config = dict(
    num_hidden_layers=11,
    hidden_size=256,
    n_experts=24,
    experts_per_token=2,
    d_expert=128,
    d_shared_expert=0,
    hidden_act='swiglu',
    moe_layers=[0, 1, 2, 3, 4, 5, 6, 7, 8, 9, 10],
    router_score='softmax',
    normalize_top_k=True,
    routed_scale=1.41,
    balance_loss=0.0121,
    balance_bias=False,
    router_z_loss=0.001,
    init_std_router=0.0148,
    lr_router=0.003,
    vocab_size=13954,
    norm='rmsnorm',
    norm_eps=1e-05,
    tie_word_embeddings=True,
    optimizer='adamw',
    learning_rate=0.00162,
    beta1=0.9,
    beta2=0.95,
    batch_tokens=[65536, 131072, 196608],
    max_seq_len=256,
    train_tokens=733200000,
    max_steps=6400,
    dataset='wikipedia_en',
)
Below are experts of layer 5 (counted from 0) of a mixture-of-experts language model. Rows are named router (the router's row for the expert), gate (a neuron's input weights, with its number), up (a neuron's input weights, with its number), down (a neuron's output weights, with its number) and show model dimensions 0-255. Each number is 128 + 32 x the weight over its row's rms, rounded and kept within 0 to 255. Numbers have three digits each.
After each expert's rows: a language model's description of what the expert responds to; "gets" lists some tokens that make up at least twice as much of what it gets as of all text. This comes from a sample of Wikipedia text that the model never trained on. Tokens count by the router's weight.

# expert 10
router:136167198143159100168070115097091073151138127129178145082159139165109147102206123074138104079112135156080151086167066160086087122116103202099119063151106143135077168113143170122097166160097085164107125144114113110099083129167107103105097158118146086164118148144183130127137073086129089119164169158133122116161126142073073153158166118115165156078160136079121135108093151147131098108107154112085139130131118181111155172131088161198167141192167119158129120114166133120067144155185174107135093124166080070122098177075098108127115126084109142145106054143164085178132095136091103121155113139160065081094117147153115100110141147182121160124137133151153167069124156124128106118096107161088157121159146118164055106105075084075170087118157155156099108118120132134138183167155108
gate0:104108153132113127106172094104134073126167125108117119124138142128048053162151178172155127116098119125077077181121121099099134076110093127139161104134132194125096183143185153165152166152116134125193093118157093143144106101157113121177086111085122080136149127107178135082155125126123112095148117112127142150166098172145102122119089188123066131124097191163098148117150165057091173114104164158113181119129193141087102153101117153106132144188088137142170137158126134165103159149154125173133086132179178148128120119144194169087122170101109126112190095196087105153099106118113085137099135153158079151080146131189135132100085128089092144180158073096170128096126119157106120136116055176192139196140111167138091141105167131110132160189102109075116089090078102153121159144188099
up0:124116138142113143097164070090110190079127155088148146084054182100112132172182116094087122153153151153120115167156154175140091106156126140151177192191167138170144136123140096064151135152171061088099177201105157130151134198178130157106157171085130166152137124119146098123104143138117129161114175082188055141170125146112147121190120157147156106150123155163087089080141104124103129173061124123131113106144075069135177099158146090114108102131117152196106143173111156132103153122139182154156051119164126132137069075123097099163149148098088149086109123158119137112113090172099142137112131090166151145116146061131132117121117125124182077106152100125111161122143201155140129171172142095132116173068111086152097154173129105071127188133087108125123138049120128133149139110158143
down0:089119174015152103131097158150122095115168145115085141152067183107110153144106136054144118180105086128111113143069149154138094084138108161179085170106184130086114120110151104186164175119139111089130146144073125157107119176122170069181127069098208154186134170088131112101156130120133125163117178178089167101090048109138115088145159162139123120138138148143089156124120087075164135131089125121111103129082140130133143179120129066159161109141113121169149171110130123153126113130184135135167137120107111152220106136103151133155207109045151102121055125078093130119114162124136145128103151147124122114134140130160154160139038108162102109142133132115121142120134146135116103165088106118078162170101085107154170148089174140058132155132114128151093070145106138132163104108134193
It responds to: Units and directions in geography (km, °, north, located) plus articles and words in plot summaries, such as the, real(ize).
gets: " the", " a", "°", "'s", " his", "ed"

# expert 9
router:120142151153132087161121083085139084110149159134110165126145095195084159128196171093132131098130151135145170113155120145105102142055109193111079092155152157153125152092161127123129158129083105152178126145119104125081054127149117093103091178161119094200140126163187108110171086100089079100139179112129126147148137111151118144140148101137132142136138137099111111081122146152109136131119212108117149179171165160140204162175094171174098152158145095127106100076159080126076135125142180182134118125171121126140076153116082136117118201120088125172079097156175063232143133165146122118149126157133083076074091158187182117132146078144118145117129123140162112086148161127098094095094102139117160151118102112156101105195098113114148127127147149198083134078142107070175142157157104
gate0:065144129148148111159140168171109094111086126133144150183141104133124148143124062131129126087094102160109116134178157079162108096075104194082146098136122207107171146128135137136103150153084122105196140117163138121154113102105137082081103113104115196118146078163138131161128170148132122151161103117141110079071142159179127157144140184131143153102137202127086105121154125175166121128143184160048137119139099140099127158113163134179093157169084164078110097125155100073142185090113114186119080137152134106124108097118158125107075136156083222150116161124184182161179125135144126135188144150103147130182174143137161087069100078175087113122105118097135168086147152129155122174109118117211141142096136205142116152113082157174143113131092143133102205118129125132205117136118148
up0:143098154112124157143105087164187110124149106136139150129068124150087141138084086096158127134189138132122133121110075111099064125052147111070125092156085116143110071155168071173100112105174167107139147160142122169129095126148091084112122113134108170111154150093103125176157123131128162108178133111083162099121100187117141135143146112122143128116079094111044155069141096122122150130066086151143099164161127110182092052071060146156197096145131123108159074174108151093080115191188124165145150140152172095129063033135157165123155101117160109107149201120109125109148158112135143157146122130132114098164114142129087179107139164101130157125151114168145161136159138179088127166148094076128068116130160101052111114124090173175175128133109058119177174120138126146086163128119126
down0:152064197171156127108126090141081093098145150106185159097135104104109170159129125113208145154090122115160133052150126169133119159162109159146125138182152092130069136140148113135095131111218167153095123128132193101127172112161113120162147092136043091129138117122063110160110157138141208117158159143133141142143163140085071099113109162142175077202107085120155102124119130117065096153111171131145148206128160127149087071131109108164135090159162127161157123147100158133111133156120177119071068160089144136127127142102080093105152128109087079143164096110112108122168154117160128112105083086097184105176124130124127182201144104140088116118153116140161186103138138123119160142121068146147127186133167173118191107136109099062137163149100089093152131144116115186084171089107106
It responds to: Words on armed forces, aircraft, ships and railways, plus table pipes and numbers, e.g. Army, Air Force, Marine, Navy, engine.
gets: " |", " Air", " Army", " military", " Force", "ing"

# expert 16
router:157160166158159069149069116099086109185189130146121158143130156155087156107132196103054105095106151160110186104168123152100101174104141206108102083103167147095134165060170144116093138140114114136104116186104107099098140147170102087085083123136098079186109124174127063106148112089075130102174118109138082145172157055119097169134171096144166128142196150127097141091115169117144110087111179106100178144144147166101177202139115167204110147130132115138157069103181081108082142145124143175198124091188118097143129145096104123138107121120123100134129110134169139121190152139097141091154103136137098090116112149172153111138128104128096138094166098111151139133157164095097121100076170152133164162146123075162127119147124133134118131082146190179107121111121093079178150154182091
gate1:108157135148149106196107115139056075184141151133194180059107090146093099104148143128101126082133130131137105071125114161145126083111154087087128103162105134110143136112114193154086118119062094141149126154132130131073160177076122145122122151126101072174116084089111111121142130128115094158122147111114150097133116131105130117086080110088097167133137177114141101102147146131151147085134117166180118169123163066122131155155080098116080164099122121153146056092148190149152209127153145172103093199108131071133104110046066102097108117137136155118143107176110132156088168120113133084166204190152133148096118111157145131163115153148057111111158077164134146130111193103150117160152149118148086077183126141130127139073133104136100179099157165115078119129112114130107197214181163
up1:114146174126103118134121152135148183125122129142127178139119109093130132092121104094077107133148122108079201089118108131110073129163122185121152113095130158198141134073106114073118143143126133131136127145061108117111067093163135086082136096111106115080179150179148179121077119165092129115132151142084124102106126162090151143172164136150164142154091027131176141091100176132107135142116090108134105047165155175092084098177109147138143127175152126108105144177161087097144134110126075074172170112166119085178134138121186158102096131112094127142140156088197107181191121136099076172113093079192133172170146132136137144122197084136157133108136136181156120142129111165088111185107153136162175127112173088141109186144177091104160128163133119132226126184134156104156104155088131
down1:077131086174145146147153122090106183169104096120144117135074155129138115119143110110146112115085144104051106106106147145187115162137129183118139119150106102144125120151120094103160140061140131173128153117116162156108085157161098110131104107073172122091084085152112145095107164134146087092103123136058114145145162106088163078190127104143113134155097113102139120125105118181167125160170125165177149116139171130123145113184005098147121134149157075101099159157137081086114148052147104132095187144185144149148121120129139140105131160027084109157111152082200121156197123130125124184172103172116079177144138130150118121183186133145159120119096160150064109153109137153122098093104115147137223177127113112101113200097181097189118131102153153132148125200131129127129155142100110
It responds to: Conjunctions and list commas joining items or clauses, such as and, or, but, &, and comma-ending word pieces like s,.
gets: " and", ",", "s,", ";", " or", "),"

# expert 20
router:129121140157116108162117105079084095136184168146133169116109114157110145101158142072071121111124135133096161087129117172099116153135080135101101094167139171155107166095175144081114147157069139171134118176122135122127061121179119076075123154156126105147112185182179112095159099104080068113190155165167157138147131094128108146137171104121187130130151152090109112087084171120183092110066143112095156166168166162075157182191110126176144125131179091163176099131150099120080133143140181118179097108162078071144096168107092133168077154112084170163071103161129064182153092195123120106137100170172091094104135143165131068133149108115138148082138109135188152085153148126101099110114124156094153145166160155147098074165109081125168078094130115146125148101157124092156140152160095
gate0:091171148098175116110155133093155157165155126164128104172113124110170080106108127149105078172143133169152149119144148144127163163114164157095105164155175188096155125089115153063047184102136179148110121093095129038133095124121125126105105156110190132065145138120133093122130129124122079158178179117112167141156124138131144065142137107155166158151140167121092164138184122156111167092119095155118152209132148129168124134133172138168043079055185161176172086101151154125081132145165097105171174120142137097099110145160134049190158135105063126131066156142130103122118154136174156116089150080127099176110094141110084088132169162125153157104092153152163070140094123090138130139116142182155154116108153116160199135172114078096207097130111157127174152121116129131111104158099124
up0:140119173129167097145151099110135052184043149168128092152145063165101134113105092118092121119126133128111148121112077140140106143135149109129069137149161121150174170119122150111111140138105153105124139153224153145114073124114117102131043183159104100133149198146175105100126078086176136147131112151075047118114103079091156128196137129087166132119107058162123115200104105171116146126169140126106177161092193116146159042152167121122218077137101110089087196126155134175149096097117162131128084101114145137186165166170089131120122062072119101144156141150082176177087124194093155132100103127121151119124162141125115169159116094134113102130104193061108138138145103112125125096159109143115114166126127101117098116142133160151140123116141078091129118130118085126129181159144117
down0:117105129121119144119121115143137113114099092129088132154115107070164146189128070171111158093161100105127088065179137153171186122136083175176083152097118153147120116101171097112174137137196122127135143074163131119098111165057125138127101167195070152164149180094078136102154072026127058109172147179159101126096183073101138180145109139066136109116067169110149094122141127134092108172108126158097077129155167146129121152103070097073115123106125130127112146132144133124087110133119147060109137143135105083078157066129170080154149161184150148129175104111077119122127154155127149145159120162121076070140125110192103118114167120119138113086130171104131123100109081148121164147157146124102151138137191110170093130089113123141151128093207123163107147121199156114179173099154176
It responds to: Past participles and adjectives in company or institutional prose, such as founded, acquired, established, different, similar, after was, is, or the.
gets: " the", " a", ".", " that", " its", "ed"

# expert 1
router:128151136172153129158109078109087125129194149132166140106124122213068160124140150083069089093089154177137132097137119170104136154075098130118109118154145118148068109111124188065112109144078134174147111146127160121097114098164090100133084193153088162175098130122157075079152080097088121106131104167146164143161140100154115133142145119129170148089138175140111092114097167128190117082090180119097128194153152133084138121147096127112097160141123096161129066101156088136048164163144203172153085117125116109160140133109067127162105141127116145143106085199123098155147114163127134104166129183149150126072123187158162104177125131169076141084177128160134173068157155062137104060110080110097121178164119109131123096136102076103153118088135128116053124129145123103146147195161132
gate2:096117128115143113151114152111060111144154197191112123152104159069135152128144078026112130119142134085120133088137068144194146125124146139138135180134158135171141172111144104069095149137120104156152154137137132116203081137138090092097134094126174159092100136141169111080104145133076129106114117086151140097132121176133122138202125116132113158107176112113110142142120144085165108104090064056153176164085101161107068168132101145113048138175105127158147181125121127190124079182154111110115160105198076131133076123096135141129154062090140123127114152103107149102109098162100131071146052053139080147184142134128098099195112141157118160149059155172148151099137111128117103149152155127062131102089174127135099122114167090146122100194096093136142098153135122133063150114090133
up2:162128170127165160128097124077121126137104108153110128153150122145118150136177129105160100178188072097109138077149138114108134143116157127159115166111164143092098121107092116167131155131097131156144133103148149140106154103108084061122156083095095142114203083101102125078112136130105083102101112156099116146138195177112127123146115088147125196072207042105149118143161098142058139145103134124137116150094122154112102118099122125152134141066096120093121123068132111138110034140156149119135189109140145123119139082079186145118154112154084151133068150100138141099170072179077067123112111140160171034113083155093131185099121142204172171092100097180167124125146075094184192061096125103080104111135096112200134143102136140129157159159129126110142068148121116133092160125090156
down2:073102158091106094138146140133121116138105105135125142125161141131127116157084133047106136128167105151135102091080116118184106152075101136147147149140146181093115167150129132154113153193147124119144112172067113093135163127155145111173121064112169092108107128084128101119166130117088154139122072171143118103171059152149144157066191079158117118154123064109180131142161130132159191110126143168084147140126130117168120102059145112141126166134109100113070145079080093134076084122164142181135144164114053053118149080167120126116143056190157131164146103158111166071102099087147131096153137165126137089157138177109083097138093098102142156112080101105033104093074096106192168112118020100149119164115102138165109131129105153126080164119080136133081105134133090137109115108133092
It responds to: Table pipes, line breaks, numbers and words like League, team, season, club in sports career and results text, e.g. "qualify for", "victory over".
gets: " |", "|", " 0", " League", " team", ":"

# expert 2
router:134161137131156054145091119085122100147189162188107145133189140093080157143153150078077071115077143162096188127174119188103117120126115154090103102163163164147118176046164142141089164155110082169125116129109106125089078122147093094078106156147120061155141129167158091110149077116071115089170143087137131159135150101142106135146125140129144154112152158108082113102119116117150104103100128107112151177162138159118208155171087150135136122184170115133173111082178124101058180171183152128203136097143100104128095129091105162160096150114085132148092130139152079143124060168107149109152112153147109138139092161179154072190150107142129144110135183114171168085146157118133085098113169101119144166132134117151085092165119068151167091110124216126111159158153121123181156173140119
gate1:044120159128128141178150050060128085149131202105119130110104078121128091123168168156106133129092117132147180143063094075100120144104115148149118124092160095138109127155040095090068158106096101085170172147121177082150155121129122127161114205170138145142100108117145121125146102149137086129159193135082111129121139086122112178108143083156214180126109155147127174130104112195110097105088100113179106108168096090084108154149157173184140114120105135136080091148176076082152125126159119083099135119106077157118117146071111211139163197110073147165097103113140092150149140142122130144142167153127098101085193144089116107143151124127160094106166101128117181148193182084153123123107148200128094135136103106120090129147092093118114162098082121127130131077135112142168100110097134
up1:191108145180108137068178154073154059114106057101093137106093092159087137138106066137126146096155120011117063089123052177110115121145084139167124154081142115150138101102149183154105119131123145177127131141101160140156142110105150128156109059138120095108106134190134072186158093101139126142148092122151154095147087195211143155109165139072098061187165086135089154110108127115076109163126141138134172131130163108084167098137097126166139134134158151108140139107143127181141134169118156091131112109171137087064115173124078081150142141127129145115106132120092140144148097186094124127162117159166179110075147147161107154104095125157104111136161136126131082049092137104144134100133133083117105155139133204110167131051121170138101128156190137097091103146135138082111144151133142
down1:176113088145104134105167105155118108116176072173069127096110146161075168152169105112128089115153168167162038107117185126130137118132119161136137161097185140138087124121177187103093146158115140114139114150121164174123160132096131147151144060123136126174085113144163152109109124108144174129130125079152137125111127144179119134072170213121118135175194127054160155037082149107087107173072168179104134127108106136135141106092138157170160180164125142139121113144137121090139139090137117137116123109180135119056146135142102125126145158114122148111124102168148200167120160107117091081141144129131122137088145072166135144162122145149092122134172156113145110108086100146119145098094117118081198169122094255160181192079199113154106134175156186135085105158138153119130141148096162
It responds to: Prepositions and linking words following a verb or noun in expository prose, such as of, in, into, through, during, with.
gets: " of", " in", " to", " by", " is", " for"

# expert 11
router:153138142142126076129139151101101111135156168156140170102168163156064155106159129093132083063107125174106152084164069126152085178088113169086118095103179129159108122094152143112119138151116091168137090148110091103111101123140099087119105106113101089112084148194165111124138114079108134099167103131156097126117192128169142139144141104143163146129131166063074123082115151135179108101099159140121159146150138166098153151162127139202108140138200124145158114083174083036074149136164161137131070084171137092137105105128066165145117131095075148169087112180170108170120133212095089113162133151143139102116083123139135053111147111134066126119161132094159096089154137061087128108044123135069116140147132094133097108184112080100147089057167157184117145122143112112147142136145073
gate1:146167134146131119178121152088103114095113169110093133094101171121115148092132104110123112152107133158074110056212070101107206088127147147085105069198103076138069110128140146151068126161131080145092139094097091140150138111107121136114114138141143125175129147151173082071155103065101072165139111133139172168182146119111051111091091137111142156106168187143098078106120173182138123141132115112109136160102115120161112146132099150187213144140147134198177161133151092154117115093140074109143140152195107134103149143120081135156147185083117108124139165185126116156136115075159106120081148129130100105122128149124101089115144118094154163183147099141121150075127171146144128130097200127109139101114115089160046175104084104119189064150158132104137114104133130096100195070171127
up1:153138076059141115122158070177179115097141117157097094147190142139144150101131165161141153147171158141209161124133134130193051155094057074202098160134119173150150115196139142137186161136115157157194097204133152124118110120106109094084075089167114140066089125154129118112123140174104138104101098155137166127138120120153156135146113122132115139145169178141209145105160072139128105137087123109171068190162083116068099122178169117113094074115079145113131148104109116087111123151154165103155051099170108160117119110122154132118124174159108179127100169096083170120138166140148105102116094123142120123095107127165111140177138151134121113088137158096181095170153116148136098144182103123120158166130106130112196108114177218113121117158095139136152127108200155167164110129109133
down1:117158110173148085092116104163104163159156127169166157105142108159113122116181105121169108198161121127189136126078150111095114171086112135190155148097060141151129161173102123118128095153084154120157142150119107167068077089096140084158143125161098149085124149159115144125094112148106164190178086135129095118140116122165130162110150102146169140119180100121152129130103067202165052074115113112140156166159139172069131070119123140128078126066187150158114092065095135115130104148130123182145101080103103129147125098157045102089120180180160175095091139104065153138139156137100102102071138150063062135116150156127102152138079110096081089114180141099184100106148162106119123171108167168134155134169134145142128061141154148167090079121092185153173130128139147117169112113092100
It responds to: Line breaks after sentences and section headings, the == and === heading marks, and quotation marks, e.g. ==Death and legacy==.
gets: "\n", "\"", ".", "==", "===", " ="

# expert 5
router:153131117179123136154085159081071114179147127138095143117138135189124161085164127080107136113105148150106135110197129139134084155087118156110108107162098161147129150085210137073103134133076088159115101157111133092115112109164092078060071156148095126127122127144178110113112090095078081086128100083151128146133174111134103143181144128150132150111178177060108095124111124171152124129118145061112137168147170178090157155140113150143112141140163111137140095105156111125077146164134194149190107078148122128164066097082119174157116167075075163172037103098160070142185109182104122102129131186162052145080105156149132072138154116171133132149155101110179130094144135110132051109105137090114178151161160132171103108181090116106156097092163132164081159119156111117147122162141105
gate0:114137096153133119099109112089137075137163119152043173142202133164116114135209160116177164100153150101124211127172169136087088091127143130121135134123094159153135125140115148127145148127188127072192105130134052119109132062132051123092096129144166123136200088118137089135138098105123173129201102102170125100115095166138207178139123073074087143097123138113144156082152141105158112131148129147148085126123107182173201099128112139139114172140172121117155025095160195123100159118141125128141115134181190154128091137185110127110158123146158157138138170125155089103171112113158109103095132150148109186129090106144161134115104126155080161110104141149070112156117146113119122116118144147156125121160092133115088160123100174106191078047138198119175142141164099154126136097143095
up0:113140102066189104088134140088083066172121134112140144084105170180136112112096116115103112131097102101099153112099123135067098156107173142157123181131137124116111164059055119138155103109130131182098107194157168163122155154107142118143130139160107174115138130157151107062178086120052126087160138125109057130137094146142114106090049085123154186132090101142172126068076120189158165039097133122164169104194087102079120094113083122111082104075097108183108071129193124155138108150174085155129132120102086096130149159084150097158098147105059102119072099133149108068147116131136139108165105117179106129104176072107123135129162136152112147070153141144111161076140126112117125109139128139112156106092081111109110094120157066131145165138119128111112178072074100163103127131111122
down0:113179079127204125132100189126079118157133100127133117145142147066148163143182132137130150112128102070137096098180131187098127098121112108118143163128154165137101139118067071101099097035108077109117144109072084126110120116107096130082126110159073144184145155060087134127086149104114091127095105107159095113175125137120187164162114195119135150072197159139102125138130078129074130136136126157073101186165105138144148095124043126173112154099164116132169077078107174114182180151180115091148135121119190162097028175128122104136174160178102117110086149151092119152117138153124113113158135096150104123099169132183164080135146119103145158171079154081116094182119136155122079122103166126144146133136091134121126136139068152141164165135073152181153151107129100113119103090128150
It responds to: Mostly "the" and "a" plus generic nouns and headings in place and building articles, e.g. List after See also, Location, style, area.
gets: " the", " a", " The", "The", " It", " it"

# expert 12
router:172168157144109106189145126107123134120131169150165155084139177200114130137172142122050093085131104147137141102126115126143120164101112144077100095132177177160073181086139154117086164139110121178129124144109116067103117136126130087149130165105121124186079142149180119125172123097117099119124127118124106149140163101125118134161205081173148145113201158105088091150125185170184059117059187120093145109159127162128148119153108154178069154154151106125144072078173082146072160159126163173152141109140068051156150079133097120181130154119093110154134098148153117166156114140100118119144120146179093105095091165201152092148109124153111160109129114127198149100170202101083101072086087121114200202177153128131076120145137116099122115121143150131124139135161123081140136133132087
gate0:123115136150156076099107175082128100194103152088097184155106075158126159185137155095166097065115123171080156132129157178130081157086165133078092094171135109142099155099149169073080129149085164160105117176175139145144123135168127166108131110175103129147143135103144117094142125143132115125093094153104072098160151115142111158114106087091213092146091160164203120151112157136130122160148165163175128156123138082136177172173109152105147103172083153104164196059091122142098057127156100115165137061155074133097158149121185119096173160129105135136119109091146126128169115102068165103135162134186135147131112085161175081105104136138110103103090123043127141066123148178156119162122114094093104116122161130136162076163129080144183134117172139120158112166166134135170068154134166
up0:107184128092132098134162147100130132129154099132183139116155091114107120157093116174221156147129149136131143194102102140160145172096108134102156101136149048152154014125138173146139110082142096170141142112130139126163086139108172130122145153126150058142139157194186131166120155121156109144136112145141129186159137059151159158163165186151071111170080115091127132145156049133117154120073152115176233108119099068136095154116133139166136141093140150181087119064129139126145078142135085132147121203088121123172109133148118082114120135169116153177112118062070109103159130164153099110127128138154149092135070170091094159149165157134151164153054112119178171087154146163169101108109138122099182143119128106156149115104095126170169150170132144094159085119114155184117116133105140
down0:119074084114129126107140178105121141119149112159114119116101112108106075125155134186201150113141048152172074149164098139101092126117058048100157132126151146139129105096168097056141084056122106064084097117160114148165098116151137076107092102120088144119150114184148104123083114115103122122143129112167148095126104120096173149056113107157123106126108147142143117105145128112110102185090146156114130159139127172160149164120186106161140083101089139142205120089133126141116098148170183085168110183077175113109121158130130147078163198150153124133084134141167143134127161106180070140134204095142154134146135123111171113136079185104200158142124146212133099180065088087085132099185115142103142151087118166183166091133106153175135125089182104152106171125159123122132116096103097
It responds to: Music terms and table or list structure in discographies, such as album, song, released, pipes, line breaks, section headers like ==Personnel==.
gets: " |", "\n", "\"", "|", " album", ";"

# expert 17
router:154197168114157101150108104105120108171133119157175181133121150172101115121169148113118092107143124200114169083171099143132085142119105165139090098153152107173120150082152137109137132103092119160097082147071128105103093100168061077074104105121109091170094207118217078097132078126101142124149110106153159115090158126102091137100168144119157140072172140100091108106132123166153101138093164080120141144195161131105174128180111171117106141106159097139143079104121046161048132141156190135160068134154110095138080153083135134155130161098073111198091081142141109144185133147111053110142110150166116103110122160129181123128175145107118138077137128100154143077144136092107113093099082130115216178136141111162121145150128070138164141128154177133100167111164106136194152132123124
gate0:107117114157192125138133148107144163098081100170090140125141093137127171131134158146143110126114057130166146111218121153141084116145106132120119136148143132066095089082065132131177135176128109087139137077092128122094094125203115133122100105131121082110112131113122106170147145093124167087110102089158099145106121141130073155167100130100182183094121094157103143175163133094102162105098129080109059157124158140160095129147122115098191113143064122102117082085158139123087078096134105048155108077125106137189054140095132148140143091163131136087122094166161104107142144119098085139156171188179128131176132132133104084189100147111081160147159236110161148132154143108163155142163129205114128178086108142098086139135118150160178075119120066120179191104102101121152080112140184
up0:108146088109126147155053127095124097106156112138085092135110209124099095147085150185168110172105110158066132142080082127140138092111148148111127079053128134213186133131136151116145161122141190111086141130152092156108195085091076111168120124111140082116143174139138108142098077151101142089145126131143174108138156181160126136115141140090128123122156153154128111144198108114079151207140172152151188146096118145110151117101069140147092116133193085119137098143142170117143153080119109166202119147127143097179132103139112124158157164171181104197142073063096180160107102131130140159119152115153120109142133113117074155185192183196162082136114062107134112131106099094138084132139125103135130067123175116164113129146118125090135205185172166136108153123114135172163168139125106
down0:210139165139137129165129072075175155128146156146144104117108066145132141124158142115094134133130130063157062109152110083121123099100100097156206097174091131083143101149085133190140089159121168112158092152124105141112179137168130118137100121110111160141123119137111097087106172161202126125131129082115111137125060129111126070080123146160179158177151168136115167141130157113151167112091125061096119129152148124153114149111174076160048112129097141102164125098182137147084102135178126102100110130116137169091063117116099136136131125170152132109121198206177126153168148103088091119152060186114165111162143118194099144158121155109104143133122128124139147151107152093053084098108110138114097189132173153161113144080127107223059100125173071110114148123114121057167115160123145
It responds to: Pipes, spaces and line breaks in election result and infobox tables, plus the word start Mon, e.g. Monarchy, Monuments, Labour.
gets: " |", " ", " was", "|", "-", " a"